Experts of a small language model: 64 experts in each of 12 layers, a shared expert of 256 neurons.
Below are experts of layer 7 (counted from 0) of a mixture-of-experts language model. Rows are named router (the router's row for the expert), gate (a neuron's input weights, with its number), up (a neuron's input weights, with its number) and show model dimensions 448-511. Each number is 128 + 24 x the weight over its row's rms, rounded and kept within 0 to 255. Numbers have three digits each.
Before each expert's rows: "mostly gets" lists some tokens that are sent to it at least half of the time. This comes from a sample of Wikipedia text that the model never trained on.

# expert 31
mostly gets: " father", "err", " Minister", " real", " Man", " team"
router:076088153119092150136107112105159112171163137127131167095139155164144140132127115110167155139126140112092142107196096129114119132096129154137158109104125161113096135123120128163105107186120135
gate0:128105162147114113149115125118149080122195144162159111135146155094115163148150101128150125143167134131131116124106119137120114183094151109104117083142127136106147105161132112170143100112122093
up0:082125141129150126102096125115136113101131131134138144145108127139109159125137115102102165168073130100135128181129116140117100135123105147143167144154089128130131111127137132110128127152161129
gate1:120067130153107154156137127138081102125152152119099150094119133130090144135093111144136085144131102165128105118117149133147122158178118096098137150123140161141085123146115153099075117099146122
up1:127151128124141145129120106157134139117143097158106167096124087136168156156117137115151109123169113117156142131091127156114146162106097147083150090093102121097156129104120123130107154163142161
gate2:161114135107169102124169149116149106165131119125156147118103131133146101126127107103171120150113090111135077110149127129154097157080131124130118140167131180112151137151112175134080115127139168
up2:151164105123119093134112151135128174114133132110134100162163095113101137158107125151099145150144121104155117086113155085096134114130129152155122117120138127089118107086154120128131138142083116
gate3:147139125113128080079097113111144115150163143130170149139136118169129136113156117058147159102135128080107123118107134117128160138135120141125127128146134119154090075129132121167123129134132092
up3:107171152120104116102112095070143165151158101109144134134126149147113136129115142138135134136153123151122113147162154132164107132119102161088148099092092114141096171148133124131163111094107104
gate4:118117079120134141195148125105109138145142083164126141112096135124108169137139125086142201114113115123153138122139138145170149064107129138144088095169082169146128153120120170141125138129118196
up4:117192134145130119119099176129128077109123128098144149115117151181090109113158101119114135130177111116118118125143121145107137108170174141097125100178149174160136135132142161149137165119142124
gate5:092141146104100131134126108100130165132118115093147123106137099140119111155121113116145119122130157149165146122118154070119108120088097159145120140125112100122134111118117150117080153155151123
up5:166104131152114138101109161060163157159124129146142143128111115138137138151150113111160160136160112136119120089134138116206123132171149083122101110118130140101150133146124094130174097131156128
gate6:133130147143123099150129131178146112126161093179109144123116092129117147127115159131099118140134111108136143087110181122107159125146096158123128116141107141136105093130160108142099080134128089
up6:139103177149113138109144128168136114144161086162138165103100090161115164116122144174109114149125101122147141107157143168126146118140109126110096129147077111104148122151150140168103094120146102
gate7:091119152177150148124120192107134128116131104111158103102119100163142128110100103116155125139128135147117101112121139110126176156139116171139131107137099144129124141121162131124129130107109115
up7:146100125100137147126126131109129137121137144141098106162155149139127122129119083161135094115152149128128102134122123142118138147114123118120130124092100134119148105111140099142099152089065143
gate8:152133139117156174171108095153126133092154134109098153108121130116113162132159162123125165122098108138129106125149083085119120155137136106122121118130124153127139099136129129102142135124136123
up8:125103148170120139140072143123150146124137111113127164107082114132138129130132110176120161171065134173126159105092084111147097151149111149112127108116129138114161140111127182127140189141141130
gate9:158132150101097116121142113142127134125132120119117155136147120120090068153098074117151126114134136136075107106151123108140101144109126106111110121160112137177083136185147140109118164114166141
up9:149152173123090114091147094107101057143117152123168136153172134114110071131100063098139094100125136156087133076181118098129151131138124129113115112133138126143099145160127158123116149121155125
gate10:132121157153096112154084154123110107111148141106111143118127152140141133160122131137142119143124141114150137097116126097201133174136149125134151105133154105121120152139112130158163098138121169
up10:199077139098120135159119113147140086135136098137131102136135141113149130078133127135108083142097100133136102128132136123148128113112132107146144123146137118172112153161097123143150134099153163
gate11:120114111143100129152154123190144148135108093102087170097122129145161155133115139134141095152124136137103124137157123102109094124107121077141084150149107148162158121138148121132130112146135138
up11:152126114112131114141117166073110118116106106117115130092128143145117131124139132120159115131155081120120153188122130137168158142162107098120129141113093152155127117129148134124140150149109092
gate12:185145130089101121088107133162099106154163138143157128122130229161106143116137117104127098094142149156172129151131118119171099126129113131108166146114157120136142126122125116131108125115135154
up12:141122116109151112125079137134100132188095141138136099140127161119129177132138135077101122130157104135151157150097154115117115115146088088128128134152172147079090112179136123121109106124122116
gate13:098128092119180096137101166115120099130092154100121125170141126104110139090154132129140163125121159114102139125104135134126128144121120118156130089145104166111139154168115152156167150167145114
up13:152160147126143134180120113180160099112150129093110132154175124113105141096151103159158169120149137101114141150149095123114148118109116140110132137130117092161117131150136133134132135121156103
gate14:131129117112154122112139104149171123153106141105087185147132104126127111116137104123162163126105097105147123082161137130119114167141144118134058151107115123133103154047121129109182119114177140
up14:122143143137102110151100145129073137089131133135166079096123154162110130176140169130142117119155120130133133160089139122123127098111130098098183088136150125119162101188117118126110159160090104
gate15:126157139097100108142154140105110175138091141093119149104133142153150146153118123135132133160140155148099111166153138091107145162115134134120161122157129098089107100110119128119135131105129137
up15:130119129113155126134116127195141094073180110137111134115134105112126149137091141163166114106115095103173150151064112146110135097166100163130104106123130114136115129143150117178158124116148127

# expert 10
mostly gets: " John", " University", " York", "ville", "ford", " William"
router:153131134126098161128184126136118141149123142098104148125074151121150125142089095140151133090148128092171192122139136157135146094140153144134127107153132133095124119127120174157133119138149135
gate0:132139100138094146134133136066132134122141155137185109140135131113084090145150101126122116092170115102150122144131152127149128109086137108118105132154179122123205106115087117120140085128102119
up0:173106137110090134118086128074151125118143125074137135129130150129084121093169151108145139118118153132121112090153062129169105129117168144144150118124098145088162137171113150116102110112135143
gate1:140122137133121099134092164111087152147076128095114158105091132137101133093149129103115168160141114118155116116149132140113100086154136103126157147158143078133112128131146103118130087078082153
up1:157120120111086105107087141124120121126100175111116166078074099105116125121120115081115133119108094163142146117117115113158119103148156134117160148138131106135138120146099133112125110116133148
gate2:168152137186189137093161146153133110144097080141119178123070129106148115113135120171117084113104138095177128100120129130162109123120122094121081107132107122079133096137118137136073118143153137
up2:146144155121123097132139122127139124111142114132150088122111136122104118123124167110115154134097115106114111103090087133127084138187098074125121105147154080111136116073082106109131150126147099
gate3:114133155163135133128119144128109139177107094144151141180137099128121125135096101109132157118164159153102204105149156110126131157137114137111149110131112143169112112149131113140171124142143121
up3:130108170131104132078113115125147130135118144155108098091121148153106102115108125176141093096095115157111117190090091136080162125127129124133132113111104145144114126156121091150163077062097123
gate4:111132100136126155147141068135087099096126117184113127147138143093149189134123107101156115127167154123114139153148086160087144140122136097158114102116138102155132139195165135147117117123080132
up4:152120054089131155147111129142121070115121115161136133166084116087129146135104094166140107113180163130132160125154146133132140176123175095120140143176124166152176151149124122151085102124103087
gate5:147132104097160154145139088118153134104097128140156127153130133119141131112146126138120103130124114119079102131088169114151098099118119140138106118120155102103134156145087119153111156126136075
up5:103130118154159136131140128091151157102116176103170115124139136133127129111131129152130113119113105112110159166138162086119144165148147139140135122092127148158112104120126100104095148143090185
gate6:189145118104123168121170119098118144138137112135137101094175107127115146165091082127128101122127176140104096160155177147135168156068103154124087092111108178140133165141094116131133151145149173
up6:109122148151134107128116090158104140101116118117141119143090150143093171111134146142128136112131129073171146131139118102144132115191082113127140153155157132111139116133165089104096127127151116
gate7:163172156121122139113108106087126092176131124160155102140123155122152141094132148149155146134090151122120100108107119160096115132110122160136137138117090091149120104138098119163101164118087158
up7:114147166148118150121098134136128142141138132115154130157153132129136128138086120094094123127093098125170089122061109142155121155131091125154126130134117117099101127152098134149126123136149094
gate8:076116099174117120141100109117153113114136135107138117167165128143125125159098070141163133098122133132121129097097117106122110161108130131128124141114102112109143138111094136113135134155108164
up8:099151118140131197126115105157120109126150096125132156158117117144146115151137178153159074109145136158166127150135101116115125132144112159125167186128111113146143148160126161133088131157142121
gate9:111139172125109125113120122103129158169154151150139157141122065128075158140145057102135125147128099151123153092110123117084107148127090118119120121160149136139137099163140130126117118133079155
up9:109138109135182134110150151133136104084081109140081120119103172146136133104113164151148110100154107128128085113125136150095125101137125143122135143099130121097128141131127164119168093126176144
gate10:151181135140114112157094122129118089143131125124115137094086149109123106126111164107119157148070129137102153119138097092154147095129119108158112126158130133106123173146145144117127121119108124
up10:143148130159123101131107102127115074100140088145115096116150143143166118136106154057152137150086134144143139117154137117132119133109090148142110124161103139134146140173139159136125154131095115
gate11:146093111150145110123173115127133178099125128094141123070151097144154158125158139158119075098128135113125149141162125096112132111108127186096172139112128145107125132149126101138150161105100159
up11:122129091159132140148142148138103121089113142150116123146124114135131150172113121122164106126136101093167117130128106108151135114128113133144174129164082125174103126119091109111164112136143163
gate12:116129150119129139138176184151144123107091113154145123159126129126144151135138146135139116130120109134134121142155128152136089136144146136098152150139126168085129144099156126130135143121159169
up12:139120135138135137128136100132073152091146206116159144104100108119115095137147113137106099130092114119160126134107129140086119151144114202141144143152113101139165105120147122122132135125161095
gate13:136094121141109099134135162130102158129163092118100149124135063154098093138074166132135075111141131107140143150096094109108118126123090097133108123148147186131116093120112154151092095139145145
up13:151149144083074137124153144153099118114118100115143122088165151109139102112153168151133113114144123095097128087098148116096119111138131126103085127123123104087156156161142108168107116078133137
gate14:135127127127127098147120145132129162123129107135112133123181152144176156117142141127094118150102141123131101074148117160151116139118160124182106132142161088085129145139103140140111113122143149
up14:142119143143149149144145108105145081141138128092137153131111114124098129092117122085138151095141129066161105152096149137128132098150120100087110107133157130117127098142142160107102144105099124
gate15:153154165141110087128126134133126127159150097093096140153085138129128166140172133083112132126139139126167123103159120149136133134089175102136104116146116111140160112119142154159155113139112142
up15:139131142150114135111049119122127090131154112124153125152119130123103136109140148153114178112098126114081143114131134128152188186109105131171171136095154105110113103169104091183192134128120150

# expert 18
mostly gets: "š", " Alex", "ya", "ka", "iy", "ira"
router:156149082117124152129126132136140098126135167141090105149132112097134127134182150149141118127128118106124112097152124184157127104166177096148134132121141101182164098135143096149167141143169150
gate0:119150102139134145153164158130160128120101106119124139124130163123147114149148140151128125134128113118144098120137117091127086102166079101150110103132135162128138122164086143115173144175119111
up0:119093142148121156116129125161119076103123134122132131100060131143152136126100156126111104137132147129141161171103097132095118146090144147109146130139150126127127172100149132156135116124100109
gate1:132116133118176113125115088086093169136170155134131144147121115119101139152108101140189145122074123114136169106134122130131124098124123109135104112115124179162121152122139099127098142106154115
up1:093116165128134106096129139138124159101132119076154117065110154136142121144097118117158136148148111111169112136129148144103103113071114134116151125121152095152126156128133162122128118186151122
gate2:146075131100091115129100163124137123120132109158135132194120120110143135104130141141088106113087098141137124176071133146138114147099148147127165126121154132136160131134102113099134142110163106
up2:141108150115183120166157107135126165133164103154100158104079123137144148146143173112171121110158145093149134112139144079133140106127140071118130094155122134153118161158124112092127149108153122
gate3:149123078099129108160146126100097134133101160152128144135110146100130166139109112130152140113154141105123137099091121117134155153111158133117153111130143122157157143167091161137139152132155110
up3:143132140092154120113097110170152123107187148133123148121134122098127119099178114129128122140114126136108067097133112141129126106147119124124120116190060125143175138116139114139090108136078098
gate4:108141135127088114192149112114142133163162147097181146095119133107118110115144099162151111146153157109089128139126114137116101153098133145109116140141088115101106116144201159149119136126128153
up4:132114142143116144144145144116121123132208149143159176068105173115088133124131140137193139090128153128118162095143119159138132117106158143121147090130107135146130150147164128148157151146146154
gate5:120134107142109105100175144102098125110103155137073116119138143114118065094133135136104134096101112126129122114147103093140126126115140136139148127127155121106145143084136135157105092138157126
up5:135132085099120148139188130111146104072120145122111121188129119146092105147131139160097078118118145116128133153175136105160165145137123152144143131185155121122132117140112132104135123112104121
gate6:123137096108137137137131099150171130143133113118143144099117118150166121103183081138128115151117129103144135102091113136121120118164148136125120176130159112138115113156161120129136110161154156
up6:157141136177158102122173095107130080095169112123077164132150091163107128144125108130146138102167175118146127161163166130122101127125135094119123121089148149143119097122130078129092155119168129
gate7:133137177119154093146123103145109069148126121152113135095144086151132141122131112116106113146101109113133128108143147151132140090119150110153097110108090132088133105147116092140115110160092096
up7:118104161152074159084101148088148113140153140111127146147095136158154124118122147099142135140158153140132131136153145097133154099157098136143160109139101100064114134137123106098139100152140103
gate8:090124138160117119138143090148115100094109123133153177106117107093141165121133158127108135152125132119084096125124113117118122136142112145163130159161113132062102076147125096122131145100136170
up8:113119147129140141137112133129078166129115156134138127164163111140138133167122128155154118088119089128128118133096167112148134127137101123098105086126158109135159121111128109160083122137132131
gate9:113147121141133168112120136129180072117120115149130080164113124122105128110127124142085160139123115109105095138105135107084120166162177124104144125067113121146150103128138134118075131141114102
up9:117116130119143157122115131132125067122179142114131114163156129166165130139148136155086152087105104114088132119111151131122113095108108109121145133068134110115124153110108116141112152116138125
gate10:126119154136110125108103156116132134123133153128128101090133122117109144161141126166144138080104163116104137165125118124152098160165128135113105088156127123134131101127091100135108140086123170
up10:133144128120133143096163153140132134157123136125099116107124126090107156117166132140144143115098134088102137112137109122142095120162122115108121140171128139163144121159129136109126129108187131
gate11:129155152149127129102159161088134154134102074097165110105174146119135078100084114110116131109102154163111172147131160149150149107156161140098165118102160138184140116134150094117121185124112124
up11:125125144133124121128113114168131116131142215134149119125131120146097133133100154171114169097159138131110124092094123114134098146138117088131142146078135156112072146141112160084149152129116108
gate12:153123114145123146148125143119140085094084145105106148102142066177140144148177133134097114150135094136148119125177097159113123166145165099128092108124146140124161132107121160145164113175131136
up12:116115142150146161132112131102111113113146215162151121141146141133144120121121126157139145128152134127114134084122135089152081118120113218127165117123085182145113148150172109096110119111123162
gate13:147120112150094123128103149139109087112085095142132116106123097081125121127137090150125103115134136091117117180124095099151138104153079047155153126132106129112168142082138136145139097128097121
up13:159115111157104113136131067171096132121086094128154097121158109115129142131119099099116111140140161102130092130141122153133140128141097133144102117143062106119134149147090101150153081134092137
gate14:101149095144132111150152138083134133125121158121092116140178132132150158105139147110131078182089126133151110127176118128143146139146132118164071112097135117139130111166107102114126114168126177
up14:109129163119158084123123081156166176102141119092145060125090098095121137164125137139112113125150173144098104139107146103138161156130120073129112162105123128114122126132130112151106162079123127
gate15:129134131135129169131115160129142128097151104113139071088106144124140113140138128075151091143123153126158170203134131141121142168133123083108109148119110141153142176147130153103126110125161138
up15:151121151141094144140079143157148099101145092131133084141122140123151151134138116069171079096108123106154157155141138146147157133114088081122119162142096147159162124143132148121142086134186180

# expert 57
mostly gets: " these", " These", " those", " Union", " forces", "ese"
router:157100135176120153096133127153157152155102121122145121100103162142165140133141112119150118186137134110087118123140116170146113089126163128148119136166115131133156103122143129145132119128120106
gate0:157085156142117153129139126155148132140128156140106098144088139158105113130120174153136152134115132158163077107165114123166127116104118135148182118131112109120123114127140150111113146138139171
up0:149125128130109120094064140084143112112144090118109139155150164164088115133110153131126163129109132114155108164136119113151149116115102145123133194154078139095142150120153125128152167135125118
gate1:137138135148126126099138130123139156151177110127118142142126124107138107138078141148118151103158155136154136080096142153122150104164095117113147155113145122102125105135110159153158101103151163
up1:119105118070091170156147092116132121108105150137135117074151140132131138148130150108154119117146129126126081151117084133169111172123166126115124119131128118191118142139121121103154156137094105
gate2:164175133130141178141142132145129096107107116104128095124115144138123127102163133113159164102141117063127142128126129142149132163108156127112128139138130084121160149131133115143100133113157127
up2:138149143139154152136127134131131104151126136085136100119097140162137122113181112127131156100141155097124140099115116124131122179106196154131133159125126083115150150129125120161117123116125126
gate3:178101099125155120142086114156109121188097146133109098154085143108064120136162163141125125120119116151156124119154133126110139110128123105131116098131079126105117126129166148137137155145118119
up3:133127152120132122098101115113113107166121109111121161100053137097108105098175105098120116129140154104145138151113155127111123105122124116107128103145133095097086082154126150083129131194112132
gate4:148154135118156109095136131164142171129111082152092127151155126116184129086141120114129132136133134091093112119122085093125134097097171144146139162126105094129137094100129144150145133128110123
up4:112137109140160151116112103119140113121149131157078131139151100118118080127151096142156110122158110159117119161153087144110129130123140092124158111203143143146100135185149141103142124170175157
gate5:136143152134174166157120135133117103115118098137143149108064149170164108094103144096138103159109120130117132118193107118140170142133119132143114142112119099119157106114109128130123121119145107
up5:117123126135148128177135146126131129140092107131110137118099142134125083144122110124137063134086108115139132122150088117181114114128104118164120118120116084111167112110114147124115091138150099
gate6:146103094088123115111129146130163108201152147135107124125082132131136106145217128134157100160106149110113087146098088160151154124073136080113128116121134141155207099095151151117113087133138139
up6:139121122114173127077107131143113141102094129088113146118099131144120159137109121152100162153151148154154201113108128136124120132148124168114129131104120128112120141112132066095125165120167145
gate7:133114090130130118124160134171167149131134146119135170123121130123134121082134148144129122174144147159179104125125130139084115137145130124136111152106146137113130084121130127089114107145119129
up7:163152165172162105100072140116076137085122126150099114117148131111133148133133109148099155094128141124086165133088126139202124123132160194104129110131106142128130121151115132148129134126134127
gate8:150160132155077155112166151114133139146155120139095173150073125151134119094129129124143072133124130128105127120069126155195130093116118135124110104151142138137112103103148196153109116097131138
up8:116087141139186091161087088118155102110081113135128084118174115134143130120145165127109155132129127112158121137187161155110157162147111125100162140125119085169139173127120056117179141136105133
gate9:121163154135136116106123166107133157093105131139145124123172120075077127112161130117131120137170117154134143125122133153128129172130150151130088159142126145106124133087154100144125122176110121
up9:076150117147117121145109086112115135116139142061162110162149112167126160136181115156146153101122114104114144136104105136132120154142135102118142121123176155155138114132128093133162134103129133
gate10:117151107131100161160126106089117149106132122123117108131089119135138129154145180136149140113163131138111158129141139132145140129089156175116144129128127175131132120096126153122131128158136142
up10:111132122126083136161105148089115158095082104154146096157131117103146136149124114176088091155138169107136136151126114187087150147126133148132136148141134109138183129102110136148163131113144146
gate11:153137129163094110087115127120114126061127152111177144104129104144143159156138104116127158112147119150133130125149154109127109158163124045146094124136134141161163123101158149136143116148108115
up11:120114108142141114117130147132117110131151166133079124120091144129094151130127112088109130104111114144114127124171156138137143101148131157121159161168137140119053101111155119124125128095126154
gate12:100134162098150131154137110116114124136139097149117100129118166139098100099138086099101137143119134114102123146090115102137150114169169132109149098120137140059118113095063130123151142107107096
up12:125135137123123151107123124114154133096118106164125137148109189190139111111143082105112118103132135135095167170092147117111103112141140121128135114144157135066135119095091093099162122141160101
gate13:115112139127130131156147117123151132125116115084168124108132143148114122122156112118139204130122114106149114117123144104115150145127098139143137158143125116114128135104138147140103068165141146
up13:154137133119112107123144119149129132138145102153104114109156107089102136144113148152148059161116147138112145135123101145117107127169134125096168127151104144135121154164127124089134160142108151
gate14:153086117142100107116156142122106145123106156099121090116131142131123136149090140129123088107143156148083087121079141140146119109148156131121118117126132146125080120112130121103158085117118162
up14:167106104080168095106123142120116114094091176149102087141142129149141102117106131156087125127108159115097117137064184151140159090176162166144126130118137130156107150168141143148116128108115137
gate15:111121148163124099123172124091113151136119099131087137137158120091114167101128156135116115157129112153089159127146155158120157125083142106142137106147104109128133075130129129124103124129092108
up15:136164168141113146155110112113068099130148111100099146134092086172089068133156182116110136180133134139135121138095141132085110159148128106126101119175089156140121171112102116158148188115149108

# expert 41
mostly gets: " John", "ville", "ford", " William", " York", " David"
router:114161125149133148145157150106139115139099138114111121147097153112135113114144068112114153110149122107132169162154149143130121085149134120132146130142124112157154096078093143133146138137170118
gate0:118167133132129151111142169122125102112118117113114149081144151086128117146137085136109118120120126131129110090128114100129134098164142104127149072109128108110113125071141126094075124106146165
up0:142158139145107128150108143110173089137111125094149110124125121137083123126135076115116154139120153152163100155147147121131161151149091120141147070111118149117097108094113148134126087104142124
gate1:109152103093183141142116138132121116138117105156155157080123114154121104140162114152166173146142134142080120131175113121167110148146120141130168172109110136103157173115095143136108128111124095
up1:102095102150151184145114124154125137090128101124159125134130126117126133172124132106144164123146132138110115141142094153122124164143104136136125124130134110117133183114116158130167132123123131
gate2:177149112160125095136115124127135123107120153126122121113127168116118145139147101137119128115177112153133104122134114117095170143137111156122121115155133096161084121077143081147123120118141148
up2:138134085149115131105142109145148112093134132137154145113111119100097120127174099114155109098087159084095154130114133137128078192121170142136171123131120175118150114123118131124132147157117154
gate3:108164148131113120121128131122123095025149129078122116153106155140080145092097145147133123160134147179116169148122106145139137104121117156143115121110093151135144120083119130148149110144134154
up3:126143139108081100127138127089154128121098148132100113160118099111130092104119082161110150120141157176123102115108100141121119152123150149131110131134114127129110143093138127106120128119161099
gate4:115143105147132133206176159144127141109108135104136128128126140137140124170128150122118135098152174129115160081171141135146079072122130082103149200198143130140154145100119123147135042129131129
up4:133157126112134119106091103122128104137145115142148116136136105145103137094150127113147118132131087157131115149101088158110197175139144168134124082084109127117108111153127134098096150126130142
gate5:088120173129143148146104117130093149149106145161121131109110119081112112116149097150127102136136136125119143146137151139137139154117147135119126168091160122115123121103156139108108137163088082
up5:119160101149132122121181109102132125111126119102133102156112152146113151142123150141120127133118133130142151126115100138090100078144135170114143093131072138130129183148092146162160116150116154
gate6:130176111107161128119158118123095119102112125120135090175123112148103115093150087092120099123100099105115141131158141158173131139106117140119124092175085152120136138125144118104119103143141127
up6:148108124118141136118085128179140154140141165136113127157132098120134120146125137167118122145111093127138109141171101135131142106108178172113134125105130104143129117104123083091142114145131130
gate7:127177103130111105131155131118148121163131115143117110141132138128098112137142110142141131152100141153123091122163144142117118193159124151134154144141109121063167130106099098163122139123146143
up7:111163133124121102178133083133116147135085100138153104111162111140114112099170145159151110111140175121127141123124115124155147104142146145101146104129114129133107153122089106144074130145146137
gate8:137148123133150113114081125113124142097113135157143107153126142122144126100180116129113116161112128113102127135093166115099169114134097142130091122156168162132146114112077099134155130095116192
up8:130125115151145130097080100098141095084107113139110147142139133164114108101170143137129088123122115140119129140134146142093158115107136081161082102128147157118099096111105159163152127088139145
gate9:144139145131099157149095168117106172101130092172142083097127155169124155128171144121142149112130111100133136072111155144127138137130149136130123156165101105101093144110129151122111160118128086
up9:123152175101183170139131120165116122100194102114122120171109184133125140147128123111127121117129130117113082095137125117111142119103099114141145130138101176150142132127141130146106178141155122
gate10:112187130141150146083162119099142126111132121110141157125122121114135137150085122122145101116141128100108156106095109117146124153125107109127116109145107095135154114131140107137130085106088124
up10:131094109101117140135105110134138113141122124143128111078155152147132115107116131194168128114141134147150103149153114135118153112130132126112115127150127135103117145119121147135095134123142121
gate11:143130137174122132173107127130070139126143108096166125108182112160146109124139097116139088118134125135103116143132119113094113129145180137122112091107143140124097118128138087144075152158138129
up11:156145131146126155138123106129153124100123115127150100136101142100125129146098149129112089138157174131169108153115161157126140122075130125125137136094102138149163138130139200104090118092118127
gate12:117114127111144110146115170087116160111153107120115133170135134159106114137142168116150140101103148118156096178123116179154125132139076121178080102104089095119129109093114117101124123091199109
up12:096123116153112123137139188106158082088111100151111137193152138105105138124151183124127114129116125117131103133115120160153139110093069092179098098135129133125154104107137127123144110124184132
gate13:141128131158127162119124138153109137139109133109117097130121149124122148069125137112083153115139138125117127151140136091130145106142102130121144116111076133119107130139115143155116144132129159
up13:114110127074160131096120108112124114145121142137115108156129129173156105098146123115125101165117125118139137139091122126135138098132173131136109138115108147123127123146178084157131146124157102
gate14:149142128137127161111108111060102109128127147156160144114117182123136131112151109148152154116136155158111160121176133079110139136121126097139168124160128106148147163125138166101145153102157155
up14:147077104099140114140135151091154147152120113154115148091132134120116135156148096096154155113143127156161136135134124138185130106113130127117132157136111131122119111123133089129188142118145141
gate15:139157121143117161133165132116115103124094151127124110115134134110148167106139092127122135166173104135110140184131122125112157118101109121083161126125124101116142107125113150098139156175138177
up15:086127130157137121111103138123120132152114097123161117136118115130139164133133094155111139092123133144123137133152135103072180106150087183121168138138107143132119168161155152110122118140113093

# expert 48
mostly gets: " School", " government", " Army", " company", " House", " film"
router:168092157098109129164132134128137083137128101132157126120095167091190143116126119116143164177106118111165117099137137145066098155132121153132131166135155156147116142167143125106118155159147126
gate0:131118113112152081147162168146128113153120115117106147135181159106130095123071124104138138124106152123157144112116119111098098180099145087156155136096134126106166074170088119176073102150106119
up0:174142106119127120125082138109132109108101079099159118145142097158154146114109113183097102128068089142143124122120121140085116131186126102139100140152164166154132115128123115102168059124101163
gate1:142135117136156120144124123135123119111110115134106123111068137166165163122141121199153126114120124101107094120127104124104076121108081090129092152130119132148145082100170118129122106122144154
up1:140088121130098127097123151131124152099115141123105149094169115127122110127122116093112120127149145116128139154129074130111163133118146164100151140108126122083110155132118120136146137140128179
gate2:126106116162112122120120108148115095145120158112122092122136154108096087155116145123163105117167082123116123140071097140127132120139123121115114131089135111128174116140118135157122135100118145
up2:113145107168103145138122162116151123127107120124121128110129131160142161134161153148136119109136127126116117110171114139127139110126127132142154130112131100137162105151155098146101168092125074
gate3:143142119122101112133201151153116139156117116134154168151131129080121091118140109126086139134142067105077137074132139158178136125076141071145154131150128131115135157132103135167154128101110147
up3:119122119094171149153072130103138133123152128158109092135140155150114137178083093090139111150135149125127158118117114122056082141108150141117113113084089106159095124151135107130074110139091131
gate4:097160117126117118144128121092120132108150193162140130165158146161173134096119157111134127140120141122131159148149157122142110130130141128155107123149087156100133153136117138117097104135124139
up4:119150118140118114102140115098131133119129117111144116144138097115134180149152113149168092153116127134124136130126156101182129146151142112146141124118104179101137160123085088100116157138095163
gate5:123119128156148144137108094128146141124128159121153094104124116134129125123129166140121108104118153100124116157110173114115139147118073147153156077129139149165124091128167187142123122142161130
up5:169180128105133148117116112150151142149110114127106093125192080133132140087120139125129174120094163141132108165105100157116103110124157114110171133135131125154100122155135172146112145131131140
gate6:087101118124148110102138109139118117121119165144141139126170158180150091189087143139084136129097129101126111138076119117119134099144133122137109132147174094085114133113131139086138081117107115
up6:108134119149134140128104135150105107115122144133152177143142141181151107131117121100134146098140106106123122115114159161096135134164104152121093100111156152089123157100121126093134087124144106
gate7:115143126106135116138079142157134091108128142114128157108143142110136121110107160152162129116065127102140139139109138090107119172160109148123137133111111131133137127165104128090161122138115099
up7:125118130116089117134137141112113140094133094134113110125120113157133145145123108098095119130118118141113096137169117152139163102135119115160172171121141122143093158111118139113113078145120154
gate8:163129180078125118117153133101159134096180142141077132097124142169156122095121137137119138162142135109071156089090123092145124091115189130127172116162148087146061137091171131131078095134123128
up8:102115134121121112107122146140098137160138132122140141090144171125119144201125132134130144072094116089133157155122156149185121125180145129137097099105134130149128105162107147150070140138119155
gate9:155134158092156150097137134147133131128148128096149127109166155114118149104178133098123160153158124129120085091079126137089099132109073148109110117102120145132135129127103134108147075081071139
up9:161098132134143119107127153141132084112179138117190145090124159108128123073152127143146120116111139117080134113120103128146154177116096113131103163121146118150102133139100166130136160144158139
gate10:122124116118116146134112221131137089137069103103141081144134109171115125116104098111137126145114119140124121155158122115117127160136124119159074125097133138117117148131116099101167111165127081
up10:113120135110108166126119129175152128104109149123166137147083118126114103100104116128130114128137119143148137159142152166081152147149128172142182097151128148085099144097141113112139069143109140
gate11:110109129100116164165120115104076107128118095137161107107110132123125128075165142169116131111057102159073146143116094153121119119140099117151129117141149158109105078171113158096102140087128076
up11:125153135154109106123119136103122169140143146101130107134110138104107143171115084143112180142086128123143157134168110153131169158122140115115138095113119114151118124132151139138127145134122144
gate12:100120161142085125181129135150116142114135095120139152131119131085149116131129176097144116126133130145125059151141116116122119136095111144144119147120147104149142130122139104144162133164098139
up12:095095101131149138145097111167121113165104098113154151164160160120102125141110119157132132090097119134104154107114141119135169099114129124118159111110155156135166145131109141105152137113138144
gate13:168146141108132161120131130150106112113135139135170142176090162131132191156128104104132167149113128108155132166167140116083146149148124154129119166162100138130097126122134116123125138109121123
up13:104153117126117124120129136167131122128102058112136151120156122137121120103109108092145172144127155140126095134119093141142148126142124108115149118076114130079143152121142111114102169168121124
gate14:078126137095121096120118096100129109132093117108150119110158100147106129110146102155158138152069114090163124100144124091158131118154130112114121200137144082153107165162144160146093170124114156
up14:146146133144078120112109176128105157103149136117147123103124114117154142140150170137172133119121147147087129143130142129138085140118106108125105098123139176075131131160098113105150151134112156
gate15:157116128130163114107145139168116112160101050122133104137139158109137124108176129082135146151108139134163107114116114114138088141129123120146152111096096112125106124146096139167121113179117089
up15:093131125121135100140116128115123181147092156120118085104128111077131168121069127111069145125167109100104123140136108113200164112125150141118134103113132150107138103133157127141162105095169132